From a checkpoint of a small mixture-of-experts model trained on Wikipedia.
Size: 8 layers, width 192, vocabulary 8192, 31.7M parameters.
Below are experts of layer 4 (counted from 0) of a mixture-of-experts language model. Rows are named router (the router's row for the expert), gate (a neuron's input weights, with its number), up (a neuron's input weights, with its number), down (a neuron's output weights, with its number) and show model dimensions 0-63. Each number is 500 + 25 x the weight over its row's rms, rounded and kept within 0 to 999. Numbers have three digits each.
Before each expert's rows: "comes before" lists some tokens at least twice as common just after its tokens as in all text; "raises" lists some tokens whose logits its average output raises strongly, later layers aside. This comes from a sample of Wikipedia text that the model never trained on. Tokens count by the router's weight.

# expert 29
comes before: ",", ")", "–", ".", " |", "\n"
raises: " and", "-", ",", "."
router:525487494470493454522506523473502473512502482459487497490481505506522516488489479536546460488505473493475516459440531488458503512511492492486531495515488520470503530459479504506510546455505466
gate6:498485516501511482514540511500496529491524479511513577492513479454498528509508556486485488505472468495473499466506522492520514484511521459489454516480481543547525498475519528468527524491465519
up6:491545465491468525494496462483492483492468560453507444505525511497487472480461502518517510505540504534511534540531472503507502543511482512498547448528508456484493513521510451533471494464533478
down6:478531511517478495534507491486484469486505505467533531505537487491498503510485489522455517493534496511495484510492507493531495473474491521521475470535452525563489475489492475471525455461512572
gate7:472438483534515447473492515466479496489493511479471510442522488482492502538507491532491498500554517539466482505556498506482478515503483452479470507476500510512508522487531489482509476449505495
up7:498542518479471545515504502514521512517494516464469457528471495541489509514477517552477444518491464462503511557483491475523466481547489500488513522493537481482482488567511518472497497488501497
down7:521482501500528540495487481469514480442515497507516497553520499474502492470516509491493498516535470506566484482489527501478514490464535482505494460534454512561485520480521508520524487555478467
gate8:539528456467536486465516490475533512484490500544474508534472485464446525468462486474497519495492455530475499512483490468508490510452457514530502476521523526428536500501491500484528528528505525
up8:540464510486455503476513475526499502484491533519524527485513481506495490468538481530486453524480517499470497514576492514470519511454534481498487494507452500487441499484516472460547451485499493
down8:457525498473492446460514509507495504513485529499498477513498487482540500507507463508521470483523473499506514487453492501489490515526478454507500528458483528527512493511455473533491494475493433
gate9:485502513532460463478547541440478501451495514433465473527536478506497455497462521528486518494484504538501540529494495475529498512517465493529467505521500482501528504490515521478523498495511503
up9:513488477494512503505464478520511480530454501502520516462535491503498480500508457463509479512533484481455483463505489485501470500479487542499440510512538487492455502441486470518506495513510507
down9:509495480504508516544539508491483522527539476492477533530513539557501535493516543540508518488487527533472500478496496545497534508507516507516512528493519459532527505472507491483460498456483460
gate10:457468507513483509530482529480508483516474505479516501497496529510506487498513498529523494479495521507518453470467505509544487490473488483453487524521434453481463525491496477505519509499469494
up10:489506500496487548527476487494477503493533476527525522522485490513510505492453504492487498462546573477518548540531540509486460512468502486514521490502485500495550453503488531549483528456543507
down10:495484493486512464455497505500517469457478491471517454550463483505472479493525483515516490493453470498487495439486491484495492510527502496526528490475473547517504552552531448497530506522521505
gate11:531531524471519471462530483558493491515496489531504491476520510458491550541525485513485506538503510500454493470501496480513479527530482493480432519528516501465460517532491541483528495490537500
up11:485496506446505427483525551493496495510483547482508502509478472537439510523511484523518537500514538531516519530514464511518491523502487464517445508517515482540527490482454475501501486487531481
down11:498486487539462527530516476527484481500497523476473449502465498503515502513475486485473496510484471463531476479528554480478503528484491543529575492506531517477440516477504491484484508483512518
gate12:519497520479496473510474488513541463569489519516509476488484466506484546500482495489528452517498533497512458494483463457545456465524493447511486574524503512465528490506520497523473527494510488
up12:534549504494513441539542523490520524492523483475528483469491476526527464507484520534490499501450522513472445467454501455526508483520523499480464518507483501497458533505536500476494495505498512
down12:459507520529485457528482519493503509478496467509487557518554518501472542491529487499501560534530434522516530546544487530501457486499504501525482437524517496530481525478498518509491505525470506
gate13:414517515501501433508509563467489466500505539481524496469464566514541483482468501514481512506509548491506501476455490505476465534487480487526501459500505497496566494503520519481500501496489474
up13:437468533515486463508482510474499474513520532500513489499459513508531509487457534490435558489541510454526531496466499530501487539496512481491518512484499471443525541490468523491466515516500483
down13:502511516546497484493535541472490451485477485513486543522464474495482539484531501550496465513485530504478518532421512486468522451496492535499512518505476522490512492506460512478548499511476529
gate14:529530496501532483559506488512474498523543523498544540507492471536494483504476458447474499476515472522495498491497495461518496490461518516512471514504499545481466506512511536484483482504493496
up14:555489534484535483537483500484501482537498528542462513517469452509495505497453494461507529472514460520503529495548469455519468509502493538497499537497520525463449515536508546470525445471487488
down14:416518489531520525535493528508481519508511450488516461520528484518490514496522490503485536490454513482516490498526500463535490486506489462536485464553518479522534551483455459528478487504508531
gate15:527485494487506498461476483477473467508473485488529484486530491520480502487483498488525477471459473474516515483514516566482470463509494538464497515504485501487515488520487494481470541441541508
up15:514522481514488492477494529509459499534521498479483476491476495483463478492462490487487489512508472517540502527498450538506472478494501510484503541504504510489503490519516543497515504518530512
down15:504480461501518500524515488483508509461517485524538540488476589486488518500548524516524469470496510485480497479485512487486541477494538492551490445505497478518476498454534498520523492531479478
gate16:457492501515501448489495502524492512500509515509512489518449489494491474507471484552513506499468548490490499531483485477495495489522521510483508433525486469526530502495509522497560508517474475
up16:469502493499487482477476499500516499513537461514493500528538491494494520496493481544540490468509500474510494509516527530514515498529498506456498472476498480527476507503525484481528496482525498
down16:498491522515505526463518482503516507520441528488478492493461520518517493494520513510492453501545460501518487513526506490493500529477520482534479527494476514506469485491549494514500533515494508
gate17:501509486479496496482482506519494519505523422508496481494548490501491500481528465482513525496549530498528518507553503470478483494493517493498460487499481492487553530517462539506483517469453493
up17:524487507504523469502524492530529486539506486512470485527520514503488498484515508527515489528481498526491490453507494466486482486503535519495549464468508449549495530510476535464507509426493510
down17:431466508516513500505506498499453521471511530497524534506488454506461549518535456505499488539472534507504499548475507477519525500555488492486488511494530485475467499464486520493506486506514483
gate18:540480480502466545476501516499469476469528500464494531504477490481531465501512502518471494494488511475520568483499494491494463466489534465489542518490506464465504516482483505511503460485483468
up18:482562520490507442499476524481488523511507520497511474457522443482442504492498508525464474500489528501480470546544474487518531535518485507481462524517468503542518509457512496490515529475527532
down18:546527486539483499480474492506467455487500516464489520496457534498509412486487527492544436509467519527494496494529455504531514442483486505508525469482518508510509493481500490503531529534501496
gate19:524471532510509475517515509472502504546476487502542512548498514453487515520542491514495482544494528470481498499498503529558508469490510478489495480501526496489484507494468475492465539487500486
up19:486536461488456520448484448506445502490478488469504509483480462504536540502473517486532533477471504523513491490523501496495488457500496531511461473515462488535465462472499524505483482504524475
down19:484501518525476534472524481521481482504474497538473499470515487527478520489460492509489512524495547483476492463526526536520450499502474495509484506493492486482503504465496525496507498447476496
gate20:543481518430482542510503477528489487546478498520474452501496522491492538477504511536503459468487510492522508464519507520517479540495515491504499515498516549545509444492493451528484515511477475
up20:491516455552523472477467494509501510519528542488464506496485511473521469515492476470474522465517495516527455536494487498497491495494544540464495474483477497487498508532483544515529529545514489
down20:498443497502482430505507464512523501514557507488510474501526506465540508525479528540546500528503545542543495460506538509457498526499517514507553523505475498487487527491463502501489511512503462
gate21:518484518471519507498515484511457490502510519516512483548481475506514524501526503486499481509501513532531487443507505507431495539522516481498521545466497548489538531487505525474497532414511541
up21:510476529513542463512505511520491500469514480492489520523492459528479519538537474505474476483492501513472464474503493530461519522511523471485492543453472517528512495453548525471545534474505478
down21:494518506489454521473503533489520507528475525536455449491509485491498473503457486510473501459484500521485547530543462487547486480471488540482524482543523483486528473497495509516498474553495496
gate22:524553481492492481495523489527513535488483498485537511525473518504461516486512510524506541519533458519482496486511509521473469464532497528474440475511453494486477505511494469517519517513489478
up22:493514514497490491473462496535460501486521514486450508518490452511520509523470530499454522501495523488510484545491483445567472519458523491499532474469511516536475481523521514512454486536519508
down22:549544512520478516493497484522506489482492487497530457477499522523510529526494486508482506482535478490472518513530539501507473457511506516498469451495444534531493511559555449498469514505476513
gate23:486521462501494448479514460504485495509496481509514494461484498509502493482518493485520480527507502503506482485561511539505470454484501503476505533472466483507516523566516497489478576433465484
up23:490528535487480475501471479502518515523502521538516517491482508516462496547490539520486456479503511525497493546450500484545503461461471516525506509500514484497536509494523516478540468532508512
down23:501491506501517484469486485517512502474492495489509537519525474504535514482505526517518438514510547516466514519477471524482490504555527485504500505497491527479474476502435432519504547489462497
gate24:521472502509507476529521504480481526542535536478497507495506518540490517531479504538478536524508459468497507470552519524475464488482489437479521520462515495482535494505494496484502488488519487
up24:540481520531470518467488516543556487455493532516509535498496513522494503480490484473487486513483497482447477471451480561546480489480500546478492512495496484528439481463514519513548514502505490
down24:503516511478531521583508490504517476540509469507496503503471456496479494535516454477524555488508533524496461467521533530510481507501459499490496500506498493461533491495488490494467540492475518
gate25:529473484508531504490459501522510511510458513527478462479492469514510521486458462482534484570458535530494500494536503502502555530520504508504439502489502491478520494545512496525527501516487501
up25:503467437514501502511481536522499490499514491554475492502496498523485535471497499490560486560466485567524533512502502481494458480503514487502485467475512521469528489534504512511524482472478510
down25:491489525490511491492491495463491536506516477517496528494513500515504501466479503510472512464568519556491495530473534517482528449508463502494511525505520534544501489565501525473464538493527516
gate26:492551481485479507521459461483478513496472511486529513528556488500506489500503511524502476495505467547503546528474498464509502456433501492474502484545473497505519528495541476500500505525526469
up26:561523493520506503501555489549486486538492521481467519470477534489472485461510469530468505458470466500570525526540433522518512498569563500479517473490485510542507500483496502501478480493475530
down26:473519488497506522545508486505496535496526444471528515507522496479480528473472496485517539490532534487476517542504510505535462478474480513534497459489479472486422474518453493482509485511467524
gate27:461499467521478483473497488528448495544481503496519488499518494552478428489501533521511539476528488512528487473511496498560482493504539495495471523562511529557486480506512477498535471506472519
up27:506515506510526446492532509524465512542456503458489497512472463529437510485518505514501505463502531524470488511535520531516497489506491485483488496455474523569471498525499495454517466537502486
down27:494461489500518551514496505442524470462499456497482548524489515502480451499503528455495494524443513481504507466526474482495512472453492527500518522512525471458518473462541527532483497530495513
gate28:502473467476468488503514529461490515499473489480525477514491474496513498534535520476513573507526550475534495453465492538516527581510513486464445478466499487496540509473511525500536487526521515
up28:473524504501492528504535515528493456482523493476535484519454476481539496543450538525523533495502510522475508478447488511506505473488510470464493501477493480490512506515497508465496513508520486
down28:513447516463515513536522454510477490517509487539487507532525479528537518483496478506519528531491460493484495492497480496475542499514498468516518519465513516508505489477511503526520512514451453
gate29:522509523504509496494524498505464519503544495451482516471475508511494467464504531494473497488507508527513493493528537527501499512476454536520506491523478476498460552520485474491515463487520507
up29:529490506500484513538486492508483496512490504509498495495505471487504491463454487503525483553533512482495535506456481465520535497498520499482508508516539521497548429472523529513445502512497496
down29:523469482484501525508541479514438492502537467517518488502489524517494480451480504484472553476488463511509497473536481544526494503518497461484463466502503552510519500544504535497481502510527490
gate30:482526545510486493497533485499479533477509490509494503516539529535502518534434491470512523537482510523527504466462478498509495512500527522523472509505527476495489504446557477546514521505473511
up30:526475543454506498540518466528518516484465520481516480523473511468509503538487496484492505468520502501500454481505482487485513522511496474491494516509491486522483484508573507505510497545454500
down30:525513499503533486541465513479499456525507500508527482495473465490501503526490499487442494494450512476451498510547487473527516526451511521524466511513496484505533525519455508518499471566537529
gate31:496533492535537494494488477469510439499491497485497501541541507489447502511487501471490521474472509515515472475488509498504530518505498529508462503463490529526505513507513498504539526464453482
up31:495463535467492468478511549476520527505507494518492482473519537494512525454488524554489478499515495469474525522469455539504476523516473461534506515511530507487508454491512496501492496513536508
down31:541507498518493501495482485472489466482521530500505470506474510492488465532509517523513506516532514547507525472495566502478530509534479511465530507485488507480478490496465463487534526501476499
gate32:482485507478489531538459524529508541532540522450501498493492480512504512455484498473527506498475487503515553512496476566515501480514478465501511528500473527512470522520467481490475453506499465
up32:456491465512514504468529471491500527474534483462526552537522533521512513534563513509474534494549461480499488499474507485473524492476481502508455498522493487542430497489504541487481470494515512
down32:533492512486491519497490530468544523493506537512491454470492474511506527509508498503517506513498486512466513553481503506488510495498508531549496501490450482483516496493485485456524475514449515
gate33:492473535495502532472506500499490521480466458498480486535542499516510526496482479528482517510510532532498490514535480521499504519497515508529454481520504514507580481492469509505495491486506460
up33:472545518519489494527475499490459498500472485487500513524541492506496522554499532531542501507501543536483516482517507482514550527516460491479496539466508493549459475526430481499530455515473485
down33:516510550516471498439476507515485511494473497493551518488496475495468462527525512490495490505506512507502544541514467524556439505496441540476455514478534493532455482508497465502510513499493519
gate34:487468503515491465477498478450485483482524460503536528487489504485514496502463486520487479510474510517496514459544481524490501502452512490499494512468469506500521476479467485447509516450480481
up34:512479508519537429498484522550476493481518539510513496526522529520511548499507450524517521504507529516545471511524500498500479464505453489486481481520491472453517532491498495485477549520480497
down34:479489506501457515493525485484487483515493523447524521470495490464505475473518447493510459521509491489452514524471500487497520524518488504522489542517497525508496469477492488521536465468520490
gate35:520532463536501526524505480478524485459460459534507456502480501534494508514521451448497576484530515442517519506504507521499430478502493543503476509487473507480447507540493503482510531486542487
up35:516552502510509497456481514491531480504535500491496521509489506460520519485514486501495520514501485496514500500538471510537502500500549482525549490488483498521509470529456509531511504517512489
down35:500504528535475514533523505483504446507494481530463451472515473484492487514487494489541499518508494566497468525478509471494489539486513543481475534486503451493471556446501523503495475496512515
gate36:514467491529513491525491505484514480470481469508457499531493495522455501464512506518540471531518489545516470458494485479449516503506554510500465508517475533544480486544505497498483481472509507
up36:516517518454490483465533555506484517521523549515522502482504509480515491508504514487486555467490510526504483535486486517523486485541494561517497447490520493464537526475473525495516497522476476
down36:507458499479497494514495497498540460494532499513480487463453528532460539492529513489548492501502506508481513458530525508483521500456495515475503507518470494490502497514490468513534516469454494
gate37:517488495489490504443516546517491492492522509524504502512491460497505470520529457500512497518507478490529492486512542491454503567487491517481533560542504513521533473530498506505490514478487503
up37:525518533469524516482512529509521559471495495502579557487496455516483420516506539496515503531513483490505488507521514489486478511509489480464466495552518516520525492492493481468521521509531483
down37:521507495522513517509482450488471475496519491483519493500485495493529516443508496502478513488504505499487504503490481514483503496450467470533539449534504520495536513478473505498486467474500516
gate38:492548490468532471544508430516512476508507517491482494489555464473480536482549502467502487508516480487526496470524478468496515498487510495539503441502516499491522451548515505478504543552527475
up38:474535531475549470511513534516495490482518493476479523430504477484506479504499518519554500475459506493452536488443495506507453470477484510538478512516542456498481452505461502475508506529494517
down38:517528477504472488453490505532471493503468509518468504496480523478520476478488463501507438486516455548516501509482505467506506476531511476517474480516509514485474464522487505501564484492513490
gate39:532499504502483509504495482519503508496512499467505463506452490483498486483451489445530504501495494533460483455536514500534508524492508491493489491532511518463515489533527531483527502495497489
up39:474485494489522512459508472518497475464455473487537521540516487489500517503452492448445485535491497529511515486516534511518495509474502516534522523500475506524517540532517543506456504484522459
down39:500515462479524471519518485471459503536535491481449493520434505572508525471486519554534542509535490527497479500532529527504501522561503492468475492483523499478471502490533492500495514494507543
gate40:508466501555520507492536490477503470517461488451531503525484479525507517512483513527536496477522496501473524493486495498528468477466501472529529526512518521479463524474534515503487513527536508
up40:464520538470490540490473519475500523500502520486514461473512515477547436504530474525511491527526515499492476513479515504499517501510439523465489514488505500507538512499475488477517498511514467
down40:541497494470503497504549476480523471464507519517512481498476461532511515476499544537471495491482478564543508472554509531498466523464463501488508529500476481491483494478474526468524501511502502
gate41:530460487504489484478474500529498521516547478471531499476540520516488494577540480529488494505533464507519510484533495520472532509471527480512486552469475525501505460514494469502471501497510449
up41:477495511523504523542522513469513491449481489470471462492464509487520498501514463469499502534479530495499448479508489516514461489521541494572475491533498481430513499484513526520454519499487481
down41:532485498502445517515500516503500544532517504514499510485510530490478489494508535481520492463455511498549516524485491514491529494515473516479483513472510531510472448490490506532463445458488522
gate42:505547507464529547518500501493523508492458514460464505505463477524525492517457510508470565508497528474508488481509466459478483491499474558507500501495500500438474484519524488471531481557482477
up42:508467531524474519495526494449536500532527529524506471472514505535504486493496527540509472545489485508513507501547457525517494485509502507471437479496505510465519510461490466513531517513482489
down42:459465470495519519493488462475470490508475488526485510510509509504518490514483553539533477513480513510480467464484497524458521500509541480466530536487510483502457463519521548506510521480503484
gate43:545535487484528488455517486502474524510541521480507559503513441503508512479473512490527439498541506514485512495495499514464533513469534485506517550506466482489501486511478539510466487483503512
up43:471475486513511483495532484476508520502521515524517525479553514498489510511500490495506468492490498496509484466484549476483527475463509474488536500508536480498535533480453543530512508510488498
down43:503505512474553553491506447503492423489500522517486490502484520512520518505484457507487466511488534545504481536492492506516534537485473491455518511485467539504470492479478482503462527493465510
gate44:527515463549448485511468512497487493465475435544459502525525504507483515506503527505497466498478488496497518524521526495490519512484507460527526489539465453513491496488488496509534516483498531
up44:530448459454521509491478505509471524514495497516501483480460517485504504513486453502519479496511494453499525524541517531473514539450523507493518505490559478472497500456508488508539506488507495
down44:525512505528480516502482504485541505496514504458514542465515509482504488506487490470515516477501478529501508485489479488524504471495470525480484521496543535521507543455531495477512488509504490
gate45:514486467506548500456507493501525472507529520450506473473523495536479508485487511483518518504467488518503451456471495511507498487511498531482476494476467482503507465533514513507476480473482505
up45:497489553489489523550527498483459500474480529520510489491492537437532499562482495497492477505485470478486502560522496504522516520516506466492524509521541524508498533470482483533487497505494470
down45:482556468509481508452487473477461519492488511536465481512491484501548498519532484467553452511488516497482480464494506492480489533494505532509531505533454487483502488500500515514502554498500490
gate46:506462473533483487508514459476502482529491512527469474553484484510505510538477493486432482574510498540516474524497470543468497509494487489485495528483520437521530499515509471476455498478482530
up46:511472514505488412450481473478510530465483513503549481529498516500490518524512514447518488492494515512487508496474490508528490502507501533516491454493530473523509510474520494477511476503467495
down46:470513523493521547549502516525468478500519475523506518479538540530460494489529483485501543518533466528525503505543480519485494465476477483477491513522479483478507504532456455503490471486521534
gate47:514485513482471481497515483511492491538516493486501490486491503474501505530501511495509488498509487465492484493462478463536515498549490495510495522452502535519539539489500534462482489459482468
up47:524580510525573534520468509467496493485515518511509458499459500462494495491507530513501503530476512491488502496497475493493492503424466481470525487490493468497477468538468477517534527520486501
down47:508481502482532507535481487483529501520504492514519522514497527492512542466477510549471481509500534491524487524478509512472461464459486487468536512544474481501521481528497520473496485483494516
gate48:514525528493524523522537502487483514522552545522526466497484518506515470472497515515491468502470497490511501499487472487521512496517506528509471481506473498489468478527540512503497522524473556
up48:506462488475513538487545540508525488467510473491452512492476498495526545464527546511522478496490514519498505476498491544532544494474495494516486491487481474544522476482547514507480508494474544
down48:494497525541499416533493483485477497516485490552492493496511480506504498508489471467483550510497463516536492514484500416499494473529485518554520472549496531498500510492495482510526515506528525
gate49:504485512516477460546522490488522455483524540490480514495479474496522518520474540506534498500518549485522518504527491536518483466519508517550506481513542516504547499501525511481535522525507534
up49:505489518543536521462519463482488518526481488541501493490494453550508513514508475464490472496514460506454484511472482488501495509504494495489480522500487525475521481514483435477546504462492506
down49:519464466512496534459515500508526509518506466482476513489507508545515540513515556508490500516486475517491524527477491500493498564494491532427492491508467455531448487486520502496510426534465491
gate50:470495506510511538493506485490515506529541526513447485458453520469515517457510510522504441484502464552521536533548523491471481488465562472477480527500471473513475530504484521547535491522464478
up50:474511561497526520511532514541471533464506485449481485490501500504502509515522538510516463519478439516509516492522475513516510474477523514532504493493479457516492536494510513499518492510541483
down50:496453490451496471519508496479535507503538446508531506516501509521555452491504454501485492503474523544524505534543534474489488493495503466510506489510460488536467518508503502477511514502497535
gate51:532501457524494488529479475463472505494472463518500467473468485502525488493480446500502524472461519472523508470454508519549520503496534489514541493512490473507523503456516507536513524517509508
up51:485522488460500531484513521524451482485517487507473510480446496532489456507484521466471528472461537454535542487460467442465525459461490517498486538483504461474482491501491548535556527526475506
down51:499526440485527455511493500502463483521503503486518548519504523489513486482468499512535506485522523512505467477472532506506531490510465497443513521526498481513482537481509506511539539473471517
gate52:477512559493522488549529500459481470503518489494522516492499501508482477471521480503479494446447515500519486520498479547527527513496450532433541521481491496453487558468518493508507518493492483
up52:488519484495505478468460561502530447502512558485489474496499460516489495469488525522492544539476483544548509497501485503497454490493527487554462476530458491478481488446500455522508513529552506
down52:549520525561499516448508431517474523504481530498538507489541546513525525479510527487516533493477477494523491480460475501511514517477494510463528516508539487516501478490504522512479502506480521
gate53:511432522479489494470489516522486532488484520533546515515511518487487490504518486481490482493508457496475570503467495436469526494504492561500508529476533505523508505512470469559526546514481532
up53:485488523527536503519478506453483526473540494490514522525472461457498518554491492501471501505513542543499539535459508487496543478479497489476520506519483520472510524538447498485519535511504498
down53:524531530511508509533517467531511481470501506482503540517475492482507537459516536479469508485493467499539492527555480539516494509509488529492467477471497463470488483533466536511528493516490532
gate54:534532516489500495483504463460474489522427550483504483500497463504507528510496503470528496485468509517481497523496504528510527557489474522450475473535514515516530518544454491527460502491523532
up54:475529514529480504512497496533534546494510449511497529490470500483549457523508506479453517560518474460552547525536501491512478453486505482512513504480496517531438507506491516468521492508486458
down54:553470500513516477480476481512490502548553506519489535504542580473489498528459495491477557478474505518496479467494483546524509494439452498491495471488542538482502473527540499490512500494490515
gate55:506502463517468495542517502495452436492478490543555460516495515472527523533454500494500442501518464475519503478497514495480519515503491511504502471499511520477505508483518489496486542534504478
up55:500517520491489509480523479548465444530486470473520512501576482482507496533514474441512523495500568536494536459488503460515506467534492480525522521486488503484519454501532495479497557496520465
down55:448498520461481489542507498512488489510536474507519506445489533497470521492472508502519507500483593465491486508499468543508543492503510513520508474502461513512498479477507492512496530512483520
gate56:532509462462553506559509503503532553523531515489474497482485497516522506469529503492490525498504481501503491488492510505487550493504449505472495471494492536511547478502501494464493531538513516
up56:514485483507567511528485456508536532494534490519500510520506502525484505510544490474491519486491484519532504511497501542503489498518494513507521478538516543505516455486512489487523539531507507
down56:527518520456531470527498514488486513534506529509493511481506489510459530457497485516484515473506433493516483533527463471555513499441470530477473471525492498502536515464524497486492485529487534
gate57:534499498518464513453501477488507502527533526483481498496470452500480548503462487487513499511565494540508495456522511518481555527473493505511470504547510530510552487499471468476492498501515509
up57:495517518517513497521481474460481513557496498483500493498486523506521499503504506541554483505491483529498514482472518507524489493456517476526505506538483458444517505443475524474505562469528536
down57:530488472478528463476477535465514522460462488507521483550512487495481489503479519498472486469479504537510484524535476485517489504521516516554537494504498525512490521544499484508467458501486453
gate58:519515514515483549540492498473498491517488468504485498528499489495454519480464496492514525475511521499507470543526480502501481497521478440496515531481521516519503514540493515520500486485542508
up58:485484530525456546550481483505470451498522504498470506464500543554465513525498505470516526492497470513484503554490497470518479496479464508496489492478532495531488524544493495491509479488494549
down58:461504534509489488515510511476505464455512517446513498515496484517454434505502484490490483496505499470494505448551517471452503499519500484522549493506459571510477484551514513516416497501560512
gate59:485479518477497441504490483496465466502504500477533504508450500509493533502498489568506479531470486538500492528530512540483467506519479512471531453469525512533501494471488469479495494475523564
up59:503457516501521448464512483485465495516528512491528501491471519553480509497470485541509478565488485477528469476489508517483483467504460503496563467495477498492484490503564491480527510494523561
down59:559497462511470547551521485455537482491540534500486474483512529517496466505508506484478475440504468513474554496474521448425509527512508476509507547531501490477490502494492526479510515471503460
gate60:511486496551540530512512481526488541521496509476465488527502492507512486447467497494527516528523496529509464439494525522509531488489484536495528496513511494467524450484498467495508456477524455
up60:484488485533470499504494493503514483494475528513503458507468456487500486422487490509492495541490485558479537487472509545493529479536472508523502466509477511467519470483537499510513494484494512
down60:483507501457533473514500545473487462517485474524519508501507528488517530496499511460516494480490498519478476480540499512493483531497548465460464507458492540541477507520508533482476534456511479
gate61:503464500483477507447488523491491499511514505485543485520460467449492484501471514506463548502537513482470545521531471517514489470516476459454500473513490440495518477476506532519540476492508531
up61:511485483524482528438497520465517532481466504470487522498516512532476492530488488507518473539465495500469460495484493502534463462490511469507469518540519483518498517549515515483527494526528468
down61:482487493477470522502512509525509481499508478467505485455500501524495484531534506473509516486496578498491482536532474462434469506481523498496514491490512499491522499501463530493460459527503481
gate62:475471556487546475530505473506503502516514467498501484517517526498503499519515510557466512494502493510463460474495503459475473465512459506451546490489540470490502477502537499497466489479472489
up62:552520515475474528474522459462504491507498532478480527525510467504494489512519507481535492516444496500498465503513514515496491497493508531491487553524457502531473524492472479495515490475491539
down62:514500525508490467511507491518509504498451526549502480525479495469511502513483491541515471510451523553529511501501465506531525510528484480509467503482538510510474524452531511514476496473500472
gate63:472478506487461475525499496460508465495521506527502513514475501522505468473477509548542520507486463493551524519500513524493556507485441505446525537483507492510512556501521531520523490517466472
up63:494554485499514525442521514493532524488503493455510479519542483488486496510502548478455510512506570480503485488495519475477449473532512490456495470498474510482505479504493484499543459500515526
down63:554498504475501487538519464493510456529505489499487511469465531510475533493510478526478494497531491493471493470529465499547519527513496510532473477503519502504508489485466491488503525481550506
gate64:495510478458476513458532493489495509501514503471468519496505491509522485487535554529496466517515482480539509487470535528479510487496499477473545538511508490507513496482502494501472521490493537
up64:457489499524493509528526529490510494512491500517535472520498496489488446468461488461519515469485530540477498502498491477527505513479535526541469461484509505477500533472529487511534535511504481
down64:491465488511512496484453529516566511467522507513485492514509487483536481531506510505557507496478476512480481497493476515511506521507489500504487547504499496506506520482508509482521511501496492
gate65:509492515512507507480513529478468472512472541429525493473511499505494496510518496474521521476459459500477452494541526481497514487498470462542509503469503526505508539484486485517500495483504496
up65:513527510537564528474500503481472496485491513515510503499501486494495513524503544512522488502509510531544504516474534487517514506474492500464561482505473560492525464481489496513481501495494523
down65:502502450484518480513484503486485460532492511492480481493485457491508479522522469519519454466478471492478487486519508491482512540514417505499507497497492476488495514463472498501500505488490496
gate66:557507488520505465464487499516463543490486503482523516486511528546500455503516507508509523493498483501491440520525496507497501472499482488513485555513530445508483469488538534554482505539476508
up66:457519533519519515494492513473514504481475502471476508504504488463477528487477455509471482536492497531489529475525466523509488510520493467510492515497499507495513510486451492459542422498505505
down66:500480537491471502497495470466463527494518475512528480501493527506495514514495528543501488467474554496569487505536482505498501516498494552512492496473518498555495506508506579471488500544515503
gate67:514485507481513538517461503473505500500559483481515479465505529507489484499499476522485518493539497494519554525495508469508524503486442490480482511461460468485524495488492502480505519536484506
up67:497495505519466481490543488541492489513490508493539501509473480488511546512526534537494457535483480505477471504474480480528530459523521512562493529475502521511507476494513523509505514491519480
down67:532490559531520460503499474538513469504476515488521481479515465526448466499459521494515511466517492521495488486502532526505461503516454482439521498556473478491533496518501535521495507498488519
gate68:492473545529513492505510462516498478467518505517513522530522513520429510500495511476513475472480521530479511521489519524531468487480520479523501532487468552530475471519521546538490515495504506
up68:511488466520493503500459501485523514534520437473500472496504532500515506557485510486489540543510442462500517510525495494518499510457485516456482462493556519486530513497495499433518517514482549
down68:508515514488520513520512519525484509485508468489496500471513548492501489480489540509525506484455527471517511502483461522508478510499489486527486506506520482500478538507449485574492469503476500
gate69:482529470498461507503511474446557456493464460506468496478516517484509496500502470463499511501524496514482514500521512481497519528525491501495556512539547468508510513548519481536485534496552496
up69:525573489539487496491488524510482545477507515520511525486493542512472468526484501501508470499500502515478511504471459518521497466454505522484472528533498485507494487478512501473512469517478473
down69:479514522465477456496522489503461509487490514503479535535521506519499520473534493530479512518501544477462479474532497512505511523518512480482520503449459485514498526481481499492465536456543466
gate70:510445466511545534508493520500456518505502559517487537503537501474505521477557489539500486442522503482471534520459513487475503534489518494503490472479545514480496537505504503508516531485490504
up70:532529515471559495511497494527492536507479456529499521518538526521497459523467479484499510485481503493476527499522501453523495527521502477474510466500517557491466495514496526542573522528490521
down70:472542525523512499513500527471546467555489532482503532475465498517479480496503503488510521478488497490488523424523517501490461491496524507513503538432518486488518519515488532471472509477506504
gate71:509518489456515488448476478493499497431495544486495545485488497496482455467512502489496516523482512496525497545479487493507503509493475537490517493471500515495502496483555516511516541513508500
up71:526558494545497487484496538504543462548519526482484522484482501500531512473466493487493489491523475483490508527489507487501480486522514479520516551489479534524519539468516511462468502443492494
down71:489486512526482459552549515491512522511519476542477524450509499501520475492458501517466522489489473485533483508555473533480494491492486470465472513531497511461526505494510533542488477527515519
gate72:464447514508516509493502520529533455506490458494518505501520520519534513513461487533515525501469540507567532455502494527509501507522533527459501473486473478476498485529550498492558475476481499
up72:510486525482477456498522521517479497478500536486495506501480485491465502473560467461486527535494516542466519516466528439505455509491509465541492514516532473488494497483475490526456525480508556
down72:496477513527519449546496538486494528535476470502531485477529522488516516526539496518517522550537522524452530509475504576528504509507510513484497428440487529496526498492505515510513478478500444
gate73:458451515440467517519465515495504521458503473499528517471500497490515532505559536516491483551463488476492494486493509516475468473529498493495473522474502459508501490519515440487525484471507520
up73:491533487535507484464527506509471521518473557499480483523505510522456473515507440517565498465537518521482474507476512502522498495487505505520515481531464529466520530475496491564468481485510522
down73:503487529495500481526456521506476495517491512502512467512477466496512526523497573481494533516475541502537530496475497520494515464518496534544507523471524533499492514551535507486534465507531485